Below are experts of layer 6 (counted from 0) of a mixture-of-experts language model. Rows are named router (the router's row for the expert), gate (a neuron's input weights, with its number), up (a neuron's input weights, with its number) and show model dimensions 0-127. Each number is 200 + 40 x the weight over its row's rms, rounded and kept within 0 to 999.
After each expert's rows: "comes after" lists some tokens at least twice as common just before its tokens as in all text; "mostly gets" lists some tokens that are sent to it at least half of the time. This comes from a sample of Wikipedia text that the model never trained on. Tokens count by the router's weight.

# expert 4
router,257,206,165,207,192,172,153,167,232,198,144,107,141,293,217,251,188,241,198,132,202,142,198,221,166,201,249,242,191,198,208,210,216,191,229,230,259,175,217,190,194,208,153,248,214,224,124,227,208,239,214,238,222,230,262,182,184,140,207,162,190,243,201,221,234,132,280,284,226,167,276,235,168,161,171,253,185,290,213,158,186,211,214,190,237,166,196,202,178,219,173,137,288,151,180,214,173,195,145,222,151,118,224,273,187,165,201,168,228,204,184,207,190,225,225,94,198,224,229,199,228,242,225,224,190,178,183,219
gate0,149,215,215,196,268,249,161,228,228,246,186,199,213,180,105,200,207,188,233,239,238,167,161,187,192,248,141,204,197,236,166,217,154,208,132,204,203,145,212,248,250,244,209,262,182,221,142,242,234,232,288,211,208,242,149,234,200,175,141,176,167,212,191,167,189,213,176,215,199,115,239,246,147,213,212,279,195,165,266,194,126,220,206,197,211,256,250,232,178,228,231,189,309,284,255,152,238,201,190,173,208,135,195,172,183,222,223,157,304,280,227,167,187,177,219,158,207,185,237,214,128,177,163,273,166,214,227,208
up0,142,206,211,217,239,263,148,200,240,259,196,181,257,222,121,143,180,196,221,177,184,132,221,206,112,252,175,231,241,268,192,208,140,187,180,205,216,127,159,253,174,227,206,219,191,274,113,269,218,222,252,215,193,212,187,200,193,191,143,206,203,206,194,195,205,182,187,211,226,109,255,267,181,174,258,309,217,146,269,210,144,198,177,218,218,248,217,255,241,198,163,190,267,320,245,160,213,221,195,250,148,153,193,213,183,205,217,165,281,281,222,179,174,176,249,169,193,226,201,242,142,193,223,207,145,209,249,217
comes after: " the", " of", " and", " for", " with", " or"
mostly gets: " water", " business", " power", " light", " Free", " food"

# expert 24
router,221,209,173,188,156,156,215,211,206,220,211,253,263,167,154,124,241,160,164,236,143,229,166,164,217,223,238,161,200,191,201,209,181,192,162,169,265,119,184,163,255,207,154,221,203,226,184,222,206,239,211,186,170,195,248,240,203,262,98,179,211,187,226,220,159,145,217,254,220,191,269,177,124,201,200,201,225,256,220,176,261,179,120,168,177,255,167,209,320,195,218,247,269,243,188,135,249,239,208,173,174,244,163,179,168,189,200,233,186,200,199,182,247,153,184,245,186,179,171,193,201,188,269,164,197,240,274,180
gate2,192,218,215,165,176,158,165,272,209,173,226,215,172,156,263,212,245,138,188,256,241,241,209,240,265,219,177,222,173,196,234,168,237,210,211,194,213,212,150,217,189,185,193,216,197,162,215,270,269,230,197,231,122,207,177,222,263,90,185,186,107,205,182,219,227,224,180,232,215,220,206,188,143,241,196,163,229,220,129,209,309,149,192,184,176,225,169,234,253,220,213,236,271,259,221,114,200,234,253,163,228,240,206,140,230,203,204,198,138,149,239,135,187,224,210,194,235,217,224,182,213,190,180,187,209,176,279,159
up2,210,190,222,183,201,214,204,260,218,178,212,225,235,196,225,185,250,187,172,163,208,214,192,179,247,244,203,243,138,216,206,119,210,220,187,178,208,192,230,210,189,158,188,228,221,188,211,219,183,211,179,242,82,201,150,213,184,130,191,271,178,202,218,166,184,196,213,223,213,221,232,128,173,245,210,155,208,272,157,217,298,184,177,217,183,250,160,187,212,237,215,275,274,213,244,198,204,194,258,206,295,263,214,168,215,185,204,178,163,159,220,180,216,144,198,176,282,275,209,218,180,182,193,166,152,169,241,148
comes after: "-", "\n", " •", " Website", "N", "·"
mostly gets: " Coordinates", " Website", "Scientific", "hylum", " Density", " Genus"

# expert 5
router,172,230,285,203,178,241,206,286,203,160,173,217,215,297,189,231,157,161,188,160,189,188,238,221,204,202,143,183,206,220,168,134,187,194,142,217,197,140,221,142,197,185,158,186,221,177,170,203,252,156,177,222,149,288,248,181,186,154,204,216,172,219,189,160,234,284,123,248,212,230,163,198,202,215,211,210,268,169,160,239,154,234,268,193,206,215,209,250,209,214,219,211,221,193,187,191,227,205,164,242,201,212,204,236,130,185,178,234,169,260,176,220,237,239,169,199,183,172,217,202,224,268,139,163,251,229,236,243
gate0,256,203,209,161,180,216,197,234,211,222,239,210,198,218,223,241,176,107,255,201,202,231,289,140,260,251,251,175,270,167,156,195,278,207,143,150,175,205,219,166,201,182,176,170,224,220,144,240,188,241,181,158,178,173,233,251,167,176,251,217,199,183,201,270,150,215,235,95,158,207,132,136,156,207,155,184,143,244,228,194,184,240,187,111,155,213,233,234,181,138,203,183,197,193,167,132,168,203,161,197,212,193,141,211,188,249,203,244,99,153,202,99,208,172,226,179,253,266,194,195,177,212,294,207,146,168,178,161
up0,213,234,235,94,173,222,170,234,144,166,188,183,245,232,166,275,201,127,274,135,180,257,260,166,216,197,230,217,253,187,202,208,242,226,163,113,148,165,264,158,255,216,147,161,252,162,141,241,202,221,209,99,131,211,169,161,202,159,224,163,224,215,243,242,150,253,229,197,191,168,179,144,161,222,173,186,213,244,254,202,204,239,173,118,183,282,265,216,138,96,187,146,187,210,148,104,185,260,145,230,230,209,162,216,183,212,219,261,143,142,242,136,233,170,207,193,239,313,198,157,161,224,241,192,154,184,211,236
comes after: ",", " the", " United", " New", " in", " South"
mostly gets: " City", " States", " County", " local", " London", " city"

# expert 11
router,157,239,203,259,202,145,214,229,196,244,194,167,177,258,187,140,176,147,199,216,192,188,203,255,176,192,267,278,167,191,193,148,209,181,160,178,230,171,278,242,128,199,181,234,195,215,162,198,257,178,218,252,89,186,220,216,202,191,245,156,198,191,157,197,137,155,114,188,185,179,203,226,186,166,239,153,103,214,206,157,157,150,178,210,183,231,210,273,191,216,166,226,148,208,200,223,222,178,255,187,246,225,171,161,174,147,214,272,140,199,172,244,163,208,227,243,220,234,215,231,208,109,155,176,238,159,172,188
gate4,220,264,238,173,147,221,191,188,238,132,223,180,200,246,158,207,162,203,202,177,225,175,155,166,196,221,221,259,186,205,273,214,238,126,196,190,172,143,181,208,186,218,179,154,81,197,239,170,215,193,199,177,155,192,171,140,254,224,154,164,175,200,156,156,171,156,235,181,239,199,172,161,154,237,212,265,255,111,249,207,173,200,125,274,183,252,228,179,199,220,238,211,197,258,211,227,177,199,151,199,180,143,128,153,167,120,92,205,214,121,194,263,180,267,210,194,313,184,160,239,155,175,158,68,179,243,209,144
up4,188,252,242,186,180,163,218,194,215,191,258,184,203,240,198,212,203,153,175,197,207,201,181,172,176,201,190,243,204,204,249,237,202,163,210,208,170,161,203,251,101,255,199,144,127,273,206,141,226,175,204,188,144,198,226,146,291,206,158,178,178,223,85,222,163,146,256,180,181,158,175,189,146,226,159,303,211,150,263,151,229,207,116,269,194,244,224,186,231,197,178,197,226,250,214,200,144,251,154,176,217,201,139,213,174,147,155,228,163,119,238,230,205,278,228,230,295,148,163,217,153,209,214,174,185,236,234,159
comes after: "\n", " Genus", " Born", "    ", " ENG", " DF"
mostly gets: "=", "formerly", "4.", "5.", "6.", "3."

# expert 2
router,219,181,178,219,218,151,207,169,139,238,147,249,169,156,194,255,142,137,180,197,230,208,252,222,217,176,171,213,166,231,245,224,175,227,182,134,170,225,228,174,172,211,159,256,164,258,185,231,135,224,198,205,149,172,170,192,253,207,239,160,201,283,243,187,206,220,156,179,145,214,107,185,167,190,172,170,200,174,152,158,166,176,256,195,173,232,231,199,159,167,200,206,240,147,218,267,253,270,177,176,90,236,173,239,301,180,182,216,153,181,252,159,140,213,189,211,226,229,213,162,259,245,236,132,124,153,182,212
gate0,201,185,134,239,239,197,222,271,207,205,227,173,231,206,201,189,183,244,224,211,226,269,178,201,255,206,158,247,134,235,167,135,234,222,242,195,170,219,254,251,201,149,221,195,199,172,241,146,184,165,192,190,222,222,173,170,255,193,265,252,185,205,193,258,250,256,168,212,197,218,156,212,252,139,166,217,186,234,180,256,169,254,221,242,145,189,159,237,286,212,127,209,136,171,222,204,159,226,190,145,166,237,204,242,203,217,208,194,109,266,140,177,181,209,234,208,173,155,170,218,225,187,208,175,233,157,202,211
up0,242,168,156,276,217,159,244,192,232,167,191,184,215,214,274,170,156,258,195,266,215,265,170,137,248,230,182,251,125,208,171,148,222,193,248,234,181,232,220,259,167,140,199,169,234,153,232,168,192,153,249,278,237,218,190,138,233,175,261,208,244,134,177,199,234,275,169,193,187,194,190,230,200,189,173,204,185,196,239,192,205,218,182,226,171,175,144,279,273,211,165,178,167,177,208,241,169,213,205,117,203,213,238,204,182,227,221,230,171,244,182,158,249,189,227,234,170,197,187,133,205,200,167,205,163,177,198,188
comes after: "|", " in", "-", "In", " In", "–19"
mostly gets: " 2013", " 2024", " 2011", " 2019", " 2018", " 2022"

# expert 30
router,219,180,226,235,241,216,157,234,184,204,192,149,220,302,215,175,156,296,191,131,237,166,278,158,204,201,204,263,200,197,233,193,228,179,216,190,201,228,175,156,180,222,173,200,191,110,180,158,232,211,261,145,165,159,194,220,242,138,157,234,236,173,175,212,283,198,233,185,169,182,190,169,208,213,207,168,176,152,210,220,242,196,214,250,141,159,164,112,225,184,260,257,224,245,273,201,177,67,193,250,216,258,164,178,189,186,127,251,238,221,156,212,129,191,183,201,219,235,150,234,166,212,187,221,216,222,205,182
gate2,168,184,151,163,164,196,91,193,157,192,189,159,235,179,187,174,209,227,305,180,188,153,223,222,197,198,155,237,230,228,248,190,125,228,220,237,193,163,195,132,156,216,114,162,189,157,161,249,243,234,151,158,202,180,269,216,185,187,165,178,217,137,128,275,242,207,225,117,187,191,256,189,274,173,179,156,167,202,217,257,168,156,234,163,201,209,184,232,245,146,226,271,219,219,153,173,223,115,179,216,138,248,152,204,164,237,80,221,159,168,251,172,257,231,143,256,196,187,149,202,233,234,112,212,154,238,211,206
up2,199,230,96,220,214,203,146,182,126,181,191,172,122,182,170,168,102,216,269,215,214,153,250,207,154,152,184,211,215,242,222,214,151,232,205,235,229,170,165,171,161,239,120,121,203,163,168,216,260,215,140,204,195,136,250,212,186,209,184,177,182,176,177,202,275,186,200,143,243,235,252,244,246,205,215,161,115,211,224,294,147,118,223,181,209,189,207,225,193,193,244,212,212,197,176,192,227,142,222,199,179,261,225,161,236,185,132,203,127,129,195,197,197,213,168,262,205,187,85,239,247,231,130,164,162,203,192,176
comes after: " the", "-", " his", " a", "/", " 1"
mostly gets: " third", " Succeed", " second", " front", " south", " right"

# expert 6
router,305,239,159,191,166,177,206,191,154,306,216,142,199,162,227,249,200,213,199,197,212,174,281,175,156,180,232,246,185,184,152,228,232,201,189,236,170,216,206,219,188,184,183,225,263,192,158,140,212,129,228,222,223,222,221,274,176,231,243,234,152,188,188,203,287,148,213,154,220,206,206,171,251,194,176,224,221,171,233,214,171,225,264,134,245,250,225,168,291,150,175,186,201,216,143,219,221,178,173,198,166,200,264,254,222,223,204,218,211,182,287,227,227,153,224,244,173,219,102,210,248,256,155,237,217,174,167,176
gate0,283,269,196,221,212,213,176,210,211,295,197,223,248,102,206,205,270,238,199,167,158,206,273,208,191,204,164,292,170,212,183,152,165,255,163,220,207,209,196,215,133,179,198,221,173,225,222,180,208,187,271,162,241,197,226,153,218,194,233,163,143,234,157,254,200,212,199,176,150,175,161,195,225,208,231,210,296,203,208,169,160,218,168,192,208,255,207,179,216,105,123,189,209,238,212,197,163,201,154,189,135,185,223,235,101,260,173,183,150,164,212,257,233,204,269,232,232,210,206,169,180,187,151,181,216,241,186,125
up0,295,265,193,204,203,300,215,212,190,268,158,254,240,85,197,180,225,285,219,203,176,189,221,216,214,228,116,275,144,232,165,153,195,251,129,188,170,239,193,179,136,209,187,156,197,210,221,212,228,188,254,222,234,194,161,165,229,160,286,233,166,218,186,228,217,195,200,162,134,223,149,217,210,239,190,183,263,178,242,163,187,217,184,169,172,262,233,202,218,90,149,181,240,250,163,217,165,225,179,202,146,218,215,242,127,203,190,173,136,151,236,269,190,257,292,236,218,198,229,130,210,219,188,171,193,199,243,159
comes after: " |", "|", ";", " /", " or", " were"
mostly gets: " %", " Votes", " votes", " 1–1", " 1–0", " 0–0"

# expert 22
router,109,155,158,127,222,206,212,195,237,201,209,232,173,227,204,149,191,221,157,188,239,187,215,188,181,259,276,169,176,219,207,194,227,249,197,194,212,144,240,217,196,243,245,179,175,199,216,189,211,138,261,179,207,112,193,164,146,160,121,139,227,190,214,237,115,252,134,133,125,173,189,210,223,157,185,200,203,234,224,155,176,144,160,186,253,209,187,193,155,184,240,167,101,209,229,193,212,288,197,220,255,217,156,197,195,242,194,150,252,185,218,146,211,271,254,212,199,251,167,164,224,158,141,117,175,195,294,175
gate2,190,186,229,236,251,243,215,143,214,170,245,183,243,111,195,169,205,204,257,166,242,254,140,180,179,216,191,169,207,232,207,286,235,178,210,261,202,188,213,181,194,154,195,194,287,181,213,317,188,123,118,266,229,149,245,177,193,192,210,193,275,198,153,161,209,220,193,151,167,186,156,201,182,199,175,202,238,193,199,152,126,185,153,255,186,196,203,239,127,267,175,188,202,286,225,224,163,139,187,154,186,166,183,202,146,230,174,204,194,226,194,231,95,237,119,146,185,176,195,187,125,230,167,215,237,247,193,164
up2,195,207,288,191,246,252,217,142,217,191,264,186,220,178,187,156,222,203,222,229,230,240,166,178,191,185,141,160,198,201,194,243,226,195,157,311,181,179,208,192,230,163,194,242,260,166,241,307,141,178,195,269,184,188,293,186,183,198,201,234,302,242,148,173,249,217,190,141,170,173,195,163,189,238,183,217,201,203,198,178,146,186,184,287,215,211,167,254,122,247,195,171,233,275,219,208,167,123,133,152,198,159,168,150,142,207,185,221,188,227,214,279,108,218,123,129,191,155,207,194,136,195,133,179,207,266,201,166
comes after: ".", ",", " that", " where", " \"", " when"
mostly gets: " he", " it", " she", " It", " they", " this"

# expert 18
router,134,159,247,260,277,182,178,208,210,116,161,199,220,298,205,193,201,203,198,225,215,192,220,290,221,214,159,142,201,166,164,245,165,271,245,194,124,141,184,131,183,205,213,161,330,194,196,216,200,274,205,143,175,208,217,212,154,237,186,212,179,203,234,158,174,203,133,171,221,233,135,233,174,143,209,169,217,163,226,172,168,147,231,158,236,223,219,213,171,189,204,190,189,153,228,230,225,217,220,283,175,151,204,173,227,154,198,151,216,197,185,190,186,171,247,213,245,150,205,163,149,118,124,144,231,148,205,162
gate4,171,127,122,199,240,250,170,226,211,192,226,126,141,267,167,210,189,154,269,172,136,193,161,282,227,156,257,161,209,207,176,159,168,202,190,137,173,157,259,185,158,207,152,142,140,151,194,155,191,237,203,151,171,217,202,216,171,188,191,111,238,239,170,223,215,200,216,217,166,238,214,185,271,192,173,192,265,195,292,164,225,140,224,193,251,190,250,247,133,208,207,276,155,248,189,189,226,189,109,198,185,172,169,128,181,146,202,172,169,254,208,178,186,208,235,188,266,197,127,210,187,220,174,254,139,211,154,178
up4,165,175,89,189,192,236,146,200,243,211,198,130,137,229,196,186,212,179,224,189,145,167,197,272,183,172,228,117,200,193,172,164,168,205,174,191,157,125,197,192,155,199,143,134,151,133,127,156,199,273,220,167,195,235,185,226,174,181,215,139,228,218,155,228,208,203,212,219,205,226,185,181,223,199,177,169,221,240,301,201,215,163,218,180,221,202,251,269,147,234,191,232,166,224,189,209,236,173,141,159,245,146,172,103,163,155,202,186,196,258,208,180,206,198,202,213,273,192,117,185,201,247,131,255,176,211,181,203
comes after: " |", "|", ":", ";", " on", " as"
mostly gets: " 1", " 2", " 3", " 4", " 5", " III"

# expert 13
router,222,197,198,160,201,168,254,196,177,203,191,147,174,179,238,161,271,154,185,196,153,213,232,201,220,202,246,159,166,193,171,251,167,194,108,173,200,254,203,259,206,233,175,121,178,194,208,216,155,227,173,233,113,207,128,200,203,155,237,155,202,265,260,175,232,215,150,222,190,148,212,215,200,231,217,207,234,163,179,225,209,209,160,179,155,130,237,171,191,253,337,176,193,137,234,290,180,166,204,130,168,139,244,121,220,181,224,192,242,190,132,315,244,202,216,73,196,278,202,173,168,192,321,64,191,210,227,206
gate4,233,236,241,233,256,233,211,241,236,147,208,61,239,164,122,230,222,196,226,184,197,251,140,186,226,160,276,103,167,257,230,189,182,235,209,163,168,108,114,242,206,195,202,176,212,197,223,292,212,151,159,235,251,159,108,167,201,208,239,216,198,207,156,181,212,216,202,239,162,151,254,174,164,223,265,168,177,227,173,196,182,124,182,261,192,126,273,184,211,174,204,159,243,227,201,240,247,229,224,171,211,186,159,147,190,226,182,187,251,251,260,236,252,286,247,198,159,248,167,244,203,131,241,224,197,186,167,215
up4,237,247,226,228,277,272,214,260,255,185,204,86,219,165,152,251,247,181,216,150,201,247,142,216,208,157,306,99,194,268,257,197,181,265,240,204,186,148,120,226,179,175,237,186,212,192,238,268,198,144,206,228,243,203,126,140,211,199,295,259,190,188,162,213,241,208,199,222,218,110,233,166,181,231,248,155,192,222,141,188,165,136,191,240,206,129,269,197,170,153,191,173,264,237,217,240,231,235,220,191,231,138,180,150,176,220,203,212,207,226,247,224,241,286,244,189,134,233,191,242,169,153,262,219,230,175,168,215
comes after: " in", " of", ".", " to", " with", " is"
mostly gets: "The", " martial", " The", "HL", " Scout"

# expert 9
router,153,203,185,212,201,137,233,235,224,132,206,181,227,253,213,200,169,201,201,272,176,275,255,252,201,196,228,168,167,230,199,168,189,215,187,168,219,246,244,234,192,205,200,172,226,276,133,156,233,187,149,214,163,237,219,235,169,147,248,138,211,240,226,140,237,129,164,183,202,182,197,231,177,132,170,241,157,229,234,223,256,216,250,165,324,202,259,249,213,218,222,280,158,245,209,167,220,184,156,144,166,214,208,210,229,221,173,207,234,209,165,216,195,121,188,324,179,194,233,199,177,245,149,149,261,146,240,227
gate4,192,248,224,179,226,254,200,241,203,199,193,171,178,190,111,217,222,190,184,189,243,247,177,260,271,168,200,178,235,215,166,108,221,217,201,227,196,140,240,204,169,256,236,207,206,159,255,175,250,223,193,153,202,243,162,170,304,216,186,242,241,217,212,216,141,223,218,211,213,180,148,186,166,221,240,249,209,262,298,220,242,153,220,250,212,185,188,272,139,248,129,259,134,213,227,119,184,162,164,244,148,270,260,234,186,234,200,187,96,232,210,205,187,199,234,264,210,198,197,255,142,148,212,187,197,204,167,205
up4,224,233,228,176,241,184,131,258,245,175,200,131,210,151,148,113,173,207,190,222,240,180,209,242,253,162,230,159,215,191,206,122,224,210,252,185,165,227,229,206,171,235,206,166,169,190,267,111,238,201,186,125,192,198,160,178,324,190,251,209,213,203,169,251,160,243,217,218,192,146,209,181,186,217,235,245,220,247,288,243,266,237,217,201,215,167,228,227,121,247,130,242,110,196,239,101,173,181,193,236,126,222,230,240,197,261,243,207,79,240,201,225,195,220,285,262,238,183,189,220,150,164,208,170,198,181,166,254
comes after: " |", "\n", ".", "==", "---|---|---|---|", " =="
mostly gets: "|---|", "|---|---|", " Ref", "|---|---|---|", " chronology"

# expert 23
router,244,194,150,240,238,226,244,218,198,217,210,290,226,95,168,155,170,224,192,195,240,163,180,152,170,196,284,119,112,150,196,211,177,182,237,197,152,272,234,152,209,193,216,179,163,211,181,207,188,197,86,250,266,204,222,207,228,208,255,188,215,156,208,203,229,192,164,219,126,197,203,177,261,218,263,205,114,198,189,257,180,172,304,213,183,173,231,144,161,181,206,187,224,170,261,248,197,236,224,166,167,233,170,165,207,192,213,184,227,207,189,163,173,147,184,97,164,260,230,191,245,200,158,298,180,192,248,119
gate0,226,207,165,215,168,301,253,236,183,179,229,233,174,159,258,174,173,211,266,166,255,171,296,216,204,161,199,228,194,156,103,265,163,229,234,234,206,213,184,145,158,188,281,165,228,174,251,228,173,193,167,260,193,214,284,163,180,180,173,111,183,207,214,203,270,159,149,207,190,190,165,180,110,197,166,197,234,244,179,180,154,194,297,261,253,183,198,217,185,245,206,247,237,306,192,188,193,188,143,182,155,148,297,186,150,218,263,248,156,178,175,183,232,197,181,142,109,212,192,179,164,252,255,264,232,204,159,210
up0,220,219,186,193,169,238,276,201,196,239,253,191,218,188,322,198,203,258,237,181,201,159,192,224,194,218,204,216,154,176,119,224,176,179,219,162,192,206,175,163,250,195,283,167,271,171,211,273,166,207,192,231,200,184,257,159,112,233,190,154,180,150,217,140,233,132,169,186,146,149,136,226,146,223,175,199,248,247,191,235,175,221,245,250,197,175,185,179,162,236,257,251,180,245,170,223,192,160,254,159,146,112,234,220,159,168,226,228,155,182,197,152,269,214,227,188,120,239,175,249,135,282,180,262,232,212,160,243
comes after: " a", " the", " The", " an", "The", " first"
mostly gets: " film", " version", " research", " edition", " development", " films"